Weights of a small mixture-of-experts language model, trained from scratch on English Wikipedia.
Training: a variant of Muon for the experts, 577M tokens.
Below are experts of layer 4 (counted from 0) of a mixture-of-experts language model. Rows are named router (the router's row for the expert), up (a neuron's input weights, with its number), down (a neuron's output weights, with its number) and show model dimensions 0-255. Each number is 500 + 50 x the weight over its row's rms, rounded and kept within 0 to 999. Numbers have three digits each.
After each expert's rows: a language model's description of what the expert responds to; "comes before" lists some tokens at least twice as common just after its tokens as in all text. This comes from a sample of Wikipedia text that the model never trained on. Tokens count by the router's weight.

# expert 2
router:459539468540595493553522448568556505454507470544520476500451414495512428469542527475547471388499581516440535444467484537542466463478542513566508447512461549442512457511530550331456508326462410455557574486580444561535464560560539557525519433458504587459513486480474441436529537469439551468550502564496451538467525566502431502524481507552473541491469448431526518534439457484564472509502445554521431471505533451480440493520523578499446557474531479590460537516572532548449405544430441538556492466417534597478540463473531441471472524388524589502540496534448545425488450560524452497599465561475554470543508475544560503525438488488420454583554444454435611533444504542594553504543453590516527435443507490546440375564538460571615490475500536508582495492501510499498499489542598
up0:524565429537467558505506430511473475504482422484445428398497444522520475502539537480495564513616469564546498530487455475469506575537545583548497522437481457441523450503542458461482505463487488503525589442457503411356575536472462490542588497429431631535445502418546468474470512621510456484422425535524429547461579518530457405444362424584416466504494452487478447487510449593491524483576449458549524503499559531481523500536508520522476574510569514523528508529620510539543526563420497571550488463449456487559513436423397478433443475502512509534466507625541554457502566503494492472517455540460512503601529420496412527539485448538460471582448490503457540509543441576485502498536414524484429483479524525508489460545520522553592431501452618535477439475478562544527447524612581
down0:515482509559658439503481509537417387459477561477535427498454466543489582608453539522530423520464545516426540480536540522545472631366541514426569544500458432508422407555422513513525507492521529520494489458561474467556564558505534495470539576525476460463466497586497499543538563432558575395519575433466483501481470462466477590494579497467512498471448460416510485501599436565552452530435521455460518546535463437576500435492501447459492501555426543471449498474463534479490420388545492437515423558448562592525445537591549480525505489460473406405572460493440494560415506488454493499444477465622477482517474506508510529525529490480563418470514543416497551502484539507494488470445546379488526593443598528508525595504479467527522575463462531492480487499572462498606524526508556
up1:473562531439485519508416487502453435505564468471485505528388507472456499521450464426472475479508547561543454565451448478492499548535517392386465515463537360455500427505456390571530510463499496563562515519568461486578421533513417548488446527535452479557460487567431447494531433528457434585371508512494516409470605530489528557474508501548443503534450492594549646482479516469565416490469490480489478488428559543501510466497550534573511520596557582556503535548493544556449542431468530496605595390425491554461468442481524485537411426499512438465522546524524569496463472455504529525610432478489557544463543502505551471493372557591510468520450564506489519484464502547462441503578452517479550511516513564481453508510532480491523475417504562485563539577435417470451535503511639
down1:498489501438562462524520471510520642452424551509492487553502470483461500449462438528487509442380494450473532525505524476551558474461481554500539505481514549462502545547444441434534450561458492538494557453453456567466517425512528422500508616492513559530426510462553453459464457493479577481623542481515487573472455506662447524579451633437495557502601566474422522535527395526468548459570511495543556500485501500444501466500506486515380537461474484414503514454542415516554448551514480505533504561523467454458487499478481590528487509561559532558503464466497557412516452470455518569443582396515475499525485527554466491549510445465428562413567445547546474452510444617527520532454431475424503574493466400391598549496394451471468504519535428585401564536538526555457580494461481
Numbers, units, table cells. Decimal and percent pieces, unit letters, and table pipes following digits in statistics, such as .1%, m, kHz, and |.
comes before: " |", " 0", ")", " 2", " 1", " 3"

# expert 33
router:522563488457514456565566510529466505525506486512454498472572481528521435414475519431517473526482502524540475352457529534501460476454471457553445456452606413468478580444517447479582445555455526509555538567452527450505545415451444474510391493528601510506471461504546511513502532553540420499432507483484444516537541467546585486507406521498511507470403529462470511584558533508570446486429549482574561520537433424557515497532528423505511549559465610368467471527428527458558524550449539441536456455514583482530494599502530478533476438528577356501502419386540478522474513473566505469439524495509509487591548491519520519553568428541500559538447458441508515525444503508453535444442535543453540443529446499538448504442430470491592532337431474488494442525406428434422524473512369
up2:572550496419493440537450559454541423544535501528478449464518486456500468557586445528516528512442518524516563461577435486486454390493479499595442443456569539354492468377542532461496474496500498581436484550531417571558432448530509588498505432604508527530555473561513498489491491502428412594502536583466402564402517483524529447521442442524530472506483414523525458429442518547497543513418497535602454541428521457526532371459463507571500531478578503450536463523439387549494506507474529496574510447451554519551593377436573506531468560510475409498482545478491513466522527454453567389490579487508466512411480510499515549533612460461492467492438532482602525518434470537488524432423574538422475525519515498535480451482465504560538465415526500425544391461479497539494506463486457
down2:475588443506483473548527484518519534477447484548504532433499400543441526562479511557537480606481491495452513514545445477522501582535445506460518507563453565506485485490493561519519494550409540426458541503518570493449392439542426521483429570489536483507456524487452486434471441575591454510559473551525602513468410512510485465494551564483494538496517515490505493380593446616482478510502518554449434511457508523371426481491504385573504469486514366495423500522397548480518511495498532429489517521457584551509470586568533536534545619504440536574426509535409675445581418501500483482510542454548524545450412525450514522518493478508503660487495412430453504544515550454453568511572477500514500554480434547467557471427437460548490470462491508574535512463439429541556551448440525
up3:534522435450417538455468549526526577516559565429549504487474582521603518465501502460547495495552521536503487441490451576506444506508360421453470505432555474486541570498543544481544462452504666431527478575537458399499433439497486485501391545505553526517548432492417497475509488508504485590443622565472554561564471480499557426573520495591516426519571469472482493527544482523557490476495549508495539498479471468554460445514503458555467470576382558523490510468511422389532450594571388456517613459594501507502537433552428445491478511431618498496471507507437492523470530532547413484476569501473558431456511439521472486430491522463493450467503559418471504471497433555537564477458504539435545443554481602497418442383441522505538554460517548509460436570581470473522481478539527
down3:493540427492433490610417513471531508497505555615532384512491484449480502510552509539575544498555464513555495526566476546544482452449523464473485533399532553489473600405480472529423470423532554519528458512431509524484489550531505520485437489531488516438489472570497572440488543453495460551376451552605435464547462424530513453449470488418495466597388564441525558521588559443435597571483455541520562478376547533535440533481525536489608441597542506456469544458424496476591454483431530460419526488490522537376518395441448525499533504487423530546510515470444486505459505490522489538506524581534388572485447548411537499460488494526446504471491512488494523587549513503450488506468473505589512501512494507508573568494676482572473437538515430515524565551449494500595529522469437
Table pipes and heading marks. Pipe separators in table headers and rows (Pos | Team | Pld) and == or === section-heading markers in sports and election articles.
comes before: "\n", " ", " Votes", " %", " Candidate", " Party"

# expert 15
router:491553583441481510519521427445499514525521502435571503489438558567426507559477444498508485509513550499475450442413416636577567525523608453432530412506568563402536460498553491517577573561519479519521517512484519439635518485566546471517482528530536520449572573535548590532573512513543513498532443509462597587538473502419437466476464536456498458481412537528345538477576451447522512508511480583522551589577499525528465486407572509491536538480511559533510478427455500428435477403517443540498568473485535444525521570488463500498458510474566630518453524509443426508518436490469427528515457519473614535531456500543484489600572584465584484513454422550514521515579539507497536513515456532480470469514521511523465505541611426514569554413507474440516602544562489524541569545492582
up0:476491558437517553568488428450495506634528567466531521490513584536447510502572444507445451500537547406441572472500429537532485532538507501560463420527526344539468423535529527518573456554437578511500509476567599447573559451455532457491565512457482605527437498588592608471556510537506581517536417485484493525531501450583485493534519457503459473466499528464450475511555509525504528544523509451525591457480487499516423384465436506442512471527546483368465444544603485543488506544437492400480549584524516470488482540489498462446603513525562482538499559505424414575470522461448498514470440569381552469498490441447488474505571632465539437505591460522463564510521506570517473447493433473509458497531535573422551512519599494453542576480499426416503523616515485490500543532510565
down0:496574477534534452573517535467409532430488386487543492537500446455509593498468562552520542468514488424560449509479513488457490394472447410500539505449478516511410482450461523567508501429478539458430476484453447474471530528541589537488451558503529533529554448502544540464442573463586437503503553562594497576414520571451513482553575591467499544524481576529548506457568430548475539499517528511456511475479414540513490502552477474431446504508496461475476599512494502488422455494463490595533570498429462545379508491468478622557471482533425603542543480586489511538394491522501425481484571448546523530460443545572494482543493483488447496520448471480424537591460467463494512565466464492566537535469516416439462476510546560441525516480425546546495389561628464512478356691469515
up1:521486454470531600513410590492395410473360522503527480583455528559435455482445498536484455449585549472461497530439471601544641564470543497481502427619509574468451507525453466501547485441529507446488551562429458483587558487477493495479550495477491547496501528577453560588560473472538495491578450534473589480558559455534504463400454509434525477556410528469487567568536537532533534427477532586434446501503469508459522495465509485489448569457543442504559534494529501394576492385555543445564483515487495481533450464500491531504456542536461479488493529523485518527496579514568582547577494562508537483475507464576513523512545464382545495534605460438659440517516508507452511558485538517520488463456547467442428519339563484454558524400515553560500599523492505466518497451527545
down1:476455589500457443527512529484505519557567519523441514540510443500491480490548475462471395449466520435436436610576519434554481485470490536609466518475578524535483505510594426533543601447446610442579504475521500504377468459548403504509492524465483451457535449539578486569491530583442551537443516556552563453455463557514522583498521542520477556484543508513533505469482445538537518580613531459461476520545569518361487434549516431469471495523557500501401430476513516480472628418489438527580419504524555517522573622512428489447476566536511481545407589494463528489539480462464402439525452441515502543524522463577502451507431466474450504498386486376439504564493528422543577470448510538425426439480495584564503543566537526516469479559538520454462539418516510486474473504542435
As and digits. The word as (viewed as, designated as, like), plus single digits and number pieces in years, times (:00), coordinates and table scores.
comes before: " |", "′", " a", "″N", " well", "6"

# expert 3
router:490405513575522485557503441489554511557447424542568537553397624510513466483514589476521484551384425438455471551459500481537491436496508543466583505475502532572565472566415520443503612410567455428484472521518451589448433484498472538495531610509459491445534544459455616552569467618471531511567568545439462550434631562528505464545528537527431572597511517459465403479448483453505409566490427508476495532495495473469499533584542522538526508475466461568533473472473518545483551559499447586439465504616442535437457468564532491515489465430482501486483528511494431389477437535453405517603527556507544544428497537451512506498435517487506385522580461485431456442534600489540442517541509560581507445478445452520540515506484501533524467513533474481473528579490496539484400528494545
up0:489592541530458533449434504456610514437521496415448520476529494431507622428459477425452484433515487524487557530582438500512539571538471477537534598447514543471430358464364522544530526438347540619508535479510414492521520514425485487515429532484555445481438459440515491507462517528493580440508483446489486541420562557487446478444525465499619520432549515504479452537470502462429512595567541496436565483515461559530519526471491495541580431544444480445536445462497493362508567435488474549466505557492546370541529505528547563486458426542510496581588434548459483474544477478542563434417439565443522474538516548554476550444481506522538534357510513494462573510427520503506419472512478559515441594466523582568546540458502509489458537521535491450522535474537483464467437508528457
down0:501481416535536490539469416572468572432604488557534515461504394459324465479528507463549546530606483458475437377544517489544499494581489444514430534500382489423552531490500426541451532482555488521486512507381513542513470527521523506571554577468401538521477476582511418527482504478531516479507417503522535486513448465437490461523479471501461532592466431492482500593510434500517443450459455470556498521538489426519515484456578415511463507437553442487464507580487513603573463474599656506517524475521488550414497396503456514546555462473547378510412562484464491483600509524541540569506507514554517552502435469454521539480455485497492548629489555451540542533432557513475581448509501506536537484469568485510420508594507524515552390464487589423548480543515523461499568436467487
up1:566540449551452362584433536519476517531494463480464510536457520440501517464480518440386481445492576510512489481534442575486475472617482449453562520443619568431530454526460499470532564496518504634416517481546521490558525467417600477525564462477495529459528453577454489420523527537448555474402525493506419548482456561418500396501531429420571533467469528476484562574534497524500399475649465523479543413459466440548450565494454490478468504492490416491486475495516535443444489454434570560464531554565498546576477515430487573481448445483548470603471456485485525484483523523438471464566469552503441510534438461475538453442591526505535575560510490443427498626479528506510547454539494553463444485430497453634505437537558530448521530512499561550470518504442415552459438445596509
down1:464503487505591520507466554407482521530503491446582476606533586503399462504525526526531553517555496483518466535501515493512505504467615525491380506534448425442465419412576546477537535492507507496475452538530457373500464514535491520497473559501484556490394374470543501512519443552490517560456415519495458582421536504453519490452389443574595479535476481560623503451554482452458505555476493481533465542517554504477563468383527402452493553583441530526491530452492491532445484534513562571492462527456551398436473538538419437504521576492507483453498457591531573616517576409522408528495635508446581475559449548506457542499446452450541458461527495493514566465531467495551469524472529493449488485506483585460482477583567551428407538525509612517469531513402500551450568511421470
Sentence-final words and articles. Sentence-ending period tokens and words fused with a period (him., century., ed.), plus the, a, of, in mid-sentence in prose.
comes before: " The", "\n", " the", " He", " In", " It"

# expert 63
router:500388498555523476549488454508556535535418417534586524549376621513534492505480608453514477561390442432462466547471492501532524448526476546448591487462507530579536457556420516452530595409555458433484466531500472589451429471501486535496527618517464488447516533459469607545569477607479508511566573554441482525412626566512523456546537502555415589609526517475470395467461481477495428546494432508466508528494503470458508520581549514512517496465508463553529500478486499578495548534492445589450471502619451528418491465567498509530501448419470506473481532502480426405471424550431378506595498551541529533452484538449507527498436510479496383511602457507448468431536577499529457525547520567558489447488457443513541504504487482559515457501524501482452535576489491536501417549487563
up1:495558539546422604471563479489538563506534550506382474471450538433484496466449434528575507476465524564464443626521389471522519572506578381524514555472573425501480522443478517447570429561464507479555520409514478504522475518451518446512445533536489525464589549453417494490460510535464574478425371503469571536499513553513584470464569377432470376490436401460482586439530521440507519433520504495566446566486471541553503472358576509383482493499620538456453492488550492480488520374461510544510527549463505489526525431417484555495573429543504424509489484521596476489506484497525604497467552508463528511524568466567408488501501513636525430527505551495511503510507516558511455499467466445476471531440492547496488467510561462479420487492445485495534539461609464567428512524505507
down1:527533513541531429541469509525444486404553445486495517494528423502480384492529534515532501550447564472431521513600527534504484453507496568539435433542451505576533554532487578461496549476503532526499502540439488583489423542597516503411471495485500458437515541458574440488630585467574567530447576470517466509568593488454503430482448492514470493574477559469459425483451582554544446577471499426429501408518607530523495456464534383504454645473469542536553494523376482529552475498505419427538577502543492515491539474591490467485427463477572415459507582471430476407571512499573544496465513550507579492487506429509509496390401535499483440465614582497418467510560560493442494538491460381437549485520542471549590532512459538466512509445494543469493424537580489486486456449490468
up2:577560493466517570425556412536529457487448555481401514474517450503405576478504491425378483468593481578410551471518515565587459519533454589456531486516524407539495542508446487505511514533555519481534476418525588478522511484517437511578609507478413487510504531525453544492345469464418417554500468553503450544475449546571524465518473494455492380403536505461423537467565538513541505482447543544582473426426457507606418497387499469507547408544554572470450527418486473523426542590394478469542546469460504368537433491462503523506465469469538583504538485477506483560481445521462576472469405458495549436466441453495546476539563397542501486491463489432470626558411434580520524545461486545506465480514451513504451467471494473444444503556522519489535525485514533508452519539501521
down2:492465515434522453524425462552642538520540438595453493565553450520519425524587507559551522537488515440522513508504506497598576574606473545528437545493489517494472507476563511488403470448443467548382554431471591500506423485481530445514479478389500497476483508538495473512475486552483617512518399450497580530543545538460563557473499544483494514481492514540568549556519449516459534443478471357419521497502577464538373486479573478497532437455481578551454493558495490562564410487544582448534521565460435514378432453510505509575538574486469416456554499548346586504511449538541467461433450422455539572516487478552484472502488619502494498486507449506569392515494435471468530431510500500544492416462531542513490499459498439549524432551536455538509500531399513488570521453570442
Conjunctions, pronouns and line ends. Line breaks, and, the, and subject pronouns (they, she) in running prose, plus word-with-period endings such as ology., time.
comes before: "\n", "-", "|", " The", " In", "The"

# expert 18
router:534397530580516511559531451455564492537407445550555566558365637523509482506505591480512506528412424460455457519471501492496512470496474543484584503504475556561560503559417479467520610412571448437489468528476490571413425494499459527520542646502453490440524538455464583525589455587498500544582566553433472539457630547487525496573499518519410579616524526487457438460466454446504402564478441523514536525467495505462506565553577501498526486469482473551536474494460540537488514555502444548438457493598431485418454447561492490515482468454452497473491523487463403415475440509475414531571533548545551546431448528441527515492416517501488367527571495491447500468504589489574459507554540534578503427442425474521563514511463520519514465514504451484432516573493506525516395529489534
up1:578468535487434538552514517515441510499497571357437535582490464441480480463374456443513434483570519527497456502572489501522516493502471516511498428571468514488440499533517435407491556522482595493579567464538539496536566513443483449512550536569504566459477519467530626422556520469473459569541322469503375458601514501526514505440429460426399503499524628560518539498510472515454469545589573573582498493508485520548463598421490461478500399617564541475508491479437479474446516390471553409460561479430497451526453445421484499453524449524501556490522552475540519559578577524508551591539521602498495501565427465486477477476480507562485539550474558516546591558464391489468533449535496472459437537540567492447498536499511514528493537477522497467481486547555462477488382491476515
down1:510474481556494512472403498447519477532472448539537564529469375529500670447528506510524441538398493552428442551451488536483527549463479481473392506474464612452570551429511437444492474467510510523528430503460551487425511558456555459465379440584520521469470541451554556445481478608514493478534474551510543633522537531528504416509574433479489548479455536491509513503536499386495531496418448522483579502510474510546524525397506438521530468488465446536439558496489463510537454554484499500468482522417541518442486566542536553450485631451493491546470473552528444537474466526515496488460441473409440544435450543462612487561540545523513475557461554474398451467501638511489450462451517465554588524484483552524483558507463528439446571468487584479519429519515569577654596545586489
up2:472541484478516523509486444527506501528468534471489539503417542492541489480542453508446495412466496519491548521535496492477578563543408499508392504438527470500488530445539530533515601486439437482451504498566554473454535537493506486509511521465462540471324517421514463422523475449478505548482527418424481498593526583500590521475479403393388472536475539525438532481573491537495389521591474581628537443446450550526456537469604544517481517599532578479456524453484445575529450540426517518589529479388463433548441418470453484507510468520461581482500484510384466503486526595460530479472519504607474512466439458480491440558527486539572507442480505434422468654440426484546479538433578464512468514508508559616511461534476482546472466568512530482529427584603439555474527527535555
down2:449613594499518404457464535584656489458518463481513555526484400476411551514419468585480441489548518411570459515545488525557508473542434420517501438531487504502429562571471510543471456440596556455473561443558554467530483469513469487548545461492566501492562458475438563552455452552498427603554484533541524489501487559518531506535553492416486477501442536520539507503549485530480482456444401468559532502510548483475466497486575410534437644445506403407467541497453501426421414456547549553452530488481466438433561480527492481492552535348538512505380550548523485501486417492534510536479395535485601480507543506441428479499444545522446504476468534518542473536488515595544516483548572483464474545482498364547451511492584514515571637508508511543530475507480489455562453468465468
Years and sentence-ending periods. Years after "in" or "on" such as 1979 and 2020, and century terms like 15th, plus sentence-final periods and prepositions in running prose.
comes before: "\n", " The", " the", " In", " He", " It"

# expert 56
router:519486540414532480530539442468466518439477439470438484465579456415551473544570526595582490524542470550450493498478612517569471562463408519482492456542456546470478484477437512522521538420543476536625489494466489511505473461515488440498532525469565523423491541363486399488432484514531399361485509516545440526540486400437484412530465442576574537622577424487509510482600418560435513432504424554506505457458462538536477453453505540492498518543493524453526481469546490519491515462484524488456520522527487461458482517466530395520504541460416465478497616501577486522485543453433593433490594534435580548502404491543469444480558501479494436488522446555466447482499502584427428557603519537537478543545484475436508546469449472366483555437418535439489507450367524521540435509508571
up0:516481431464466495573538478498394467531490399499437452453473534465398523491517505501535521520562455513503471543565533575543450567458454504499524521455534474500528498513593425494575428428525579522537467494460466492573420501521437472533555354528570487376443579422427452454492459550574451467424533513543556454508492527498459427550475435485513550497627460554527561458568524538523440437518557455576523484530505616508462509541531557572526461484519453549515576441466467580484373526498617532501542528507532477496511484465421537473495567549515471511453446413440472513513509412539508537486562484623581546431525386530441504422515460489427517463540488480476495513468526484563501489571536536565485611453419508499569579415551464542568494520511494425541572523558506485477414527595525
down0:563518522535517488484427558519483524431552558497441470489371400502458486474508488531497443526492466493411493481487516556554437454512610507432532578455450513539484451446464496493542510559494536584564509530457460498454480628460592553455507647486457526509557507569505545630438459508484480542545508454442490478485521426465507566530489375413544443539512469479501494519451458523509488506560549537577440476540561471599461471495578425397537565534458577431487499594565479455532537465526469542460481464451426470466469467541542511577423511474452525485435594545503439521483461435501512411572493449403546536583533455481565450491543529604537554530462505520482502505492501519463511479462425545524442527488584554472604478541499585525450481471472441455442486543439508454471482652356495
up1:464581558493560456545459551508551468387532488412574430573614437525513464539538469602575503657517399570470577525516535480492539492501420442422511485556537520534436533467499390476534575429478470563541443464453459532517427490474540485478515468465526432510370519431479576488465497627544487610451491582446509497437540410526484370429481471493503569556474467465545439418566514596461481496444458493479432501492448499518583408459632450489590501500485545386542494395509464498430520465482477503456523499467481485436501445496429494470532466479511496458540540429478534562583569440495532507473496560479509447481452471534462543543472520536450472519460484531456493530453510494489508512453528492534490524431524566591519520552507469486568456483441554454532602567449518453506471556532554
down1:424458461612462505461521492487502454460469521625560514479405499453427572516425564485472484472507629513556566576522506463488538385458588585555528512507592494490526505478558466592497524462509575572476520432512506482456540455510444517486399524486571543540446486489464462476501515498543474544521405504535523496429491530498492528491510429521480397460537483417457455479458466436448500494548519493482538439572521470491464498502526510528483485471501421546510499412468433567547441534531567441403563459599431472474498504497545554480460516533437523525491602573433462501481560496492491554476422472531546548544522406488560594552545604592445465485506515528504556545507389603332455517561455422534531496491526498434645494415505466522459534496533484497359485582511472463484462556536531
Hyphens, dashes, table punctuation. Hyphens inside compounds, dashes, semicolons, line breaks and pipes in lists and award tables, such as well-known, action-adventure.
comes before: "-", "\n", " ", "|", " The", " -"

# expert 45
router:414476485415483522621562510448562474472471527496468458434462497435483477457560431544483478550542457502427495474501521550541537569498450533549470600434428490515522610495525405447440440438536457472506527559433458470552483523526404574522550521516435440533403465586541518593526422550537467479441521511487557489542448438589429431414581474418587536410453534409493487530525481576576459485495508509496429482492496467506492572459478510500561471455430668569452530452475540588397466452503477568560478513476463426594461479413556442560446540410552508396471489466473475460542496524476483458493444505442521442447556523493580465520365530467544431565468512479480582522524486514517530465421443459536508494470478467429482514483480536570455457553463521505533474488535517468445463531420430
up0:583549479470501509570472520429535458496600435468428491515452460454595552588460513434485528426506483517425522444419488522538504546540544504440504501528509541496482496526502481491461426467568412393574497535541435426467482526483524524579547509495565441434506478559436424548463561557548483563464488641493500541472469420417492507472406467539562577551492496413509441480516533518541565472522512498508503440442591471494524469521477560529494406504483534451498504430434506475441440376544528551538463417495486476473461544488385490465420453486476467388501617517527537481499455549490461462492489523558472452544460521561460457483509511506500479475467441584549467535585503550542402505437584451480471487467368488562481504461556608459590431352483575541544451402460532516547420562534491
down0:471513416464470501456489561438449493516517597503531435470486404540455481525494492428584512482539477499480488552457473511485490549520480465497488500401487593519468449532633487443493532545498524474405528456433558536456516494555503485460503534393407518562420619483372570507484447507483466539560448460496541489566551491566446453539460526578493489544507558494427555455498512484507484589488439478417524493518491477490627557486578498471464485449547523538536443481547466531427525604525443465591480490579515411492474449462553512495559481543528519550456491531470537528465505571584632624422544440477593564488522518491532582482553504558484587489410419521462478506513477486518475499394429612489384443601554524455512462437503507443444471538526421484475467604507497528412490550473432
up1:472447546586497443454508523516564465503461490427523483534521481457536506490512504492582522449506500525556516490532516462541490524493409504590529498584531457500522570519609520587538563424420511491418480454482475536454522416462528471556499545523594463471381508591649525558492566445472530565522528473491452477421536496495512402508610523476526437430499512435527540508593521575457445472589462401516529479497515488600420498521505589521493469502499566453459497427504540496402536469490487588473629460452483438474404393507534541541482544368557488476473443457417501435528544532509533522548445439506447548555395476580572459445460498492458520403493540470449535423445482426487400492442589541432555466520466424477436542438401467562508561528515500510527525502490524550474525502506551
down1:492519508482446525548508452489538564484480475412425544516491455615442589425486432456483495529522484524532463417498422516543599452636549479463487533534437587405447473572389493553453501469516492510410561495468502513492580525467473624502544423466489491366523462444393411473497467521522594519588397539467578453542548528528474509471558578462443560470438456591471463506492532526457514412434570529460550563554424462458514535516462559508469575462466490371565556513585388533524499498516518493510608554602494485535469476500366563540434541553521533477603530508505483569563506493517583509502485491472489566493525494452425537516495456479494489500456473483569533513520475495476507495465474428463465550565479503494482538446519520495571455511533558487503400401583457524491527497436514
Table cells and title equals. Pipes, zeros and dashes inside numeric stats tables, plus the = sign opening page titles and list numbers like 4.
comes before: " |", " ", " 0", " 1", " 2", " 3"

# expert 16
router:514428552575476492526506428463525507584490428539532522577409597538488438493490510466505468537387446392466479529475549490550492425467530577455569518485501540585589492595436559467495607433582425458503433519460508556455464524526463521491524575529469424409492548477445591524558496560510470476564587517484475534440614529534480498551521555536446590539536564481471408495420403435533435593540395578491501563483535488450534551595537476510506506441487462556516518437443593498531545566554458583440471514615471496415497492558561502551543486458476499467559509550512431436454429540447412551610477566527510571430517537422485520456443524495447512509582509490435468473532550555538446470566491480557481435486442443524552460526451519501523495518535521497506458565514521546509390524496494
up0:480524468419342524498572484523525509477482481535491504409488449522484555522419468491496484485483505384483470555478536668546475480535393521518492488469538491506507512546470470481567462494434472578488561501440530427513547429484484514454496482484571543484438479489619525483516510546574508444464486513534497508517460542568404419529493491400517475478444444458510478526490455597554524452544409522483427451453585496550514424532450481466544452434438446523517591419509461512514424612545567503506483597514483491468544498435435499518513536489506508542553458465489526516459537514485499576465403441570465565496466486519432590448511523478498539525599519546494461549529540519465443447612515404510483594625518556604510497579577356462570569533505538403504525467494464630450473530499550
down0:435579528528619472488470420502507552530449512509476464568447438556505458449520495486499488640522466521544417459464492444446477545494490465436524513498468522559485432533475536396507575516494576513501512484486411473555481484448516513459421529525549502474535493539370580502524550496546515471568507463443428458494597397407603485508516492586618469450548554535543445353463506423487503500483493429510550512516582509509466458510480567518503458544575564525492450504487527505542537476457443513428589472477483531500490534507593521476524501561482420443449537382569506508471495387440507491621533552541543450467618573491547521509598516566508511502445520528549465411433483556439468440440458485501457435437436408521585517452517557534465511513465555561466497495642486472575490532433510
up1:536565470561352460488576481466432492519470440605444515499507516490514491518400621450606464515474551475410506508471482574492414543528454492545499503453524580495519484514533503484502597462484500599481466448541509521509471545464502416529534556482527437498490429435577539475534470546513463424529520472461414493407524533556496486475453454560503434439509523555512509491478520572478499507506554488485551474439539506450411473454484441522616512460373541495518590464501522440544488496571582554416514478469523597540503493524569525528451497526533409517561531444548473554415508494579551446471491411605481533493483456562456544471569456491543461457516461593581487423483508609504500480463488408449505469562465557469616573492477415551526544512575585591530573420482483427451480628482497
down1:532434532396602427609463499595586538484567494434476492450513436490456477504614338533451589523485449531569559445538540503530531493468580468507555490529459433531482459466525432538566472542433458478539493497473444500473563422488498567478529426542449509438519544431559484546518458520518554505462454555525524492550576533493503614564467466464543582528479421505486535495501440503517579544485430484525461534522571475561593542567493639464464419540504462607483455450503495546421440504441504524540467548464452432497506537474501465452551472410497564494455487480487484581511458498372477562479473604415531462554417545414514422495413544557490524520437513465468537529526479470482545490513534451480504609451542507454479467532505505524546480470389414388432492563534518513575475511545549
Sentence-final periods. Periods and word-final pieces ending a sentence in prose, like "SUV.", "Cruise.", "shale.", plus possessive 's and was/is.
comes before: "\n", " The", " He", " In", " It", " This"

# expert 42
router:495379502553507470568466461500549519550424408521571511541385620530538486501486598452522477553418436438464475547465498488533521462500483554435598533456503522561557477562423551461520614395545456438479466543512459582446421496502482513503504631526471489439527534462471591543584468587485503526545577547455469529427604566528519466552520503570404578616523527470469403508454472484500420541487441499477537526485487488478503539578560509521518514474503454554529489497495498579498559544483461603444482508617446518418482464572526512524501454412482503478474505486498430412468428560452373506563501547555544531463485534451531524507440507507510375518597463526437472422537587498537464534542515544565492440466438440518540503510499489544530443486519510482440530575476496549482409546505580
up2:582456476467502444548439500617463526456554512516477461514579483510550527538532522541383557502525462529506592469483445535547583546536491414481524519489497436438519485500516533460482505450447492520453508465487498484574486422556619487481490554526588519443429501488548497523551509402498519544493473494503565415439419534552503430400488515501519439480426497549562543507568480549601598552530492467515567446468466383453539498482559407459511510595471515522505429430496466505506558527433423446499578454416439445613494474451476534564492500501515498495499488482523562480481563475549473507475392511488471497597485492524540485496501347599524550452441443493510385547480513532482462466499483518606501486529541451503575491454491489564538534489391516358517485464620555571501490453666483
down2:438496442525504444475502456532481467449506432482468533460565408495407458449480464542474534490452500543544529548540544523548478441520433538485481521532420456443440459608515531505551432480477555511542570512510526445454489486553564507502473480472466417543574496531590353516420532515493426501410485582411541497636467459367538467514484563571543530526602517485549384565508524488624476591477477490544476441495518489552469598502493442563519551431488488504530495550496555471461466475492540509446474500570599467557462467483523504452584480591481478557494413545481415457521463502480584647468414492400491437515533462497424415599470467511513494449472542486440655465415525491472522491545523501485492515515466536489494500525479524553491583457471442569537458487557502587584549531550506
up3:612562476385472486491428534465491474523460478500468440470568564524516501558546426476461519515498544504528465573525515578494488581556421581483564534517536454424523529468462490529526442413533546544503508474514456512514443522471569360599483459509506551600461459509561487469526424494461471558464582510509491405573488495561522384548540519601501456487481497520591587537504530503565534472464455591440430488522479529496446493470471576519402474537528545501583463471620433464461491517485575570474524483545422549440441473497526421536552471587520445545494454404451437495477532461561565449445504462447564524517484461575395514449575507514556565511429586548434491537526575517495459580433518496426502530516471565469510542519602518414496505433382469585553534516539547540600455481524499
down3:524471488692567532465503508557597535419456551517592507458506455472492431477511562437497486447602532463475559502460514503528473445523514498481513495479534489474461490473493431583519499446462501450530497454536485568457545463559459537444485519417500377543534517441485526526564520555528536605495533499506607459556610509483604504461573469515532520497499509562441495500465432511502544418457499434571505490517536528567532513402466480460441462495483478470534462476483452469444590496500573590529463537463400380470500551508541463499443547523560508474440448527489496501511488456397480405475448559518484521490470402521593513479412490594520550436392486427541556511443434523460534386562564472419438580546491429502440522485521518660488507482584443469431456493541609505495516540502553
Sentence and paragraph ends. Line breaks after headings or list items and periods ending sentences, e.g. century., ity., ment., plus the sentence-opening word that follows, such as The, In.
comes before: "\n", "|", "-", "The", " The", "In"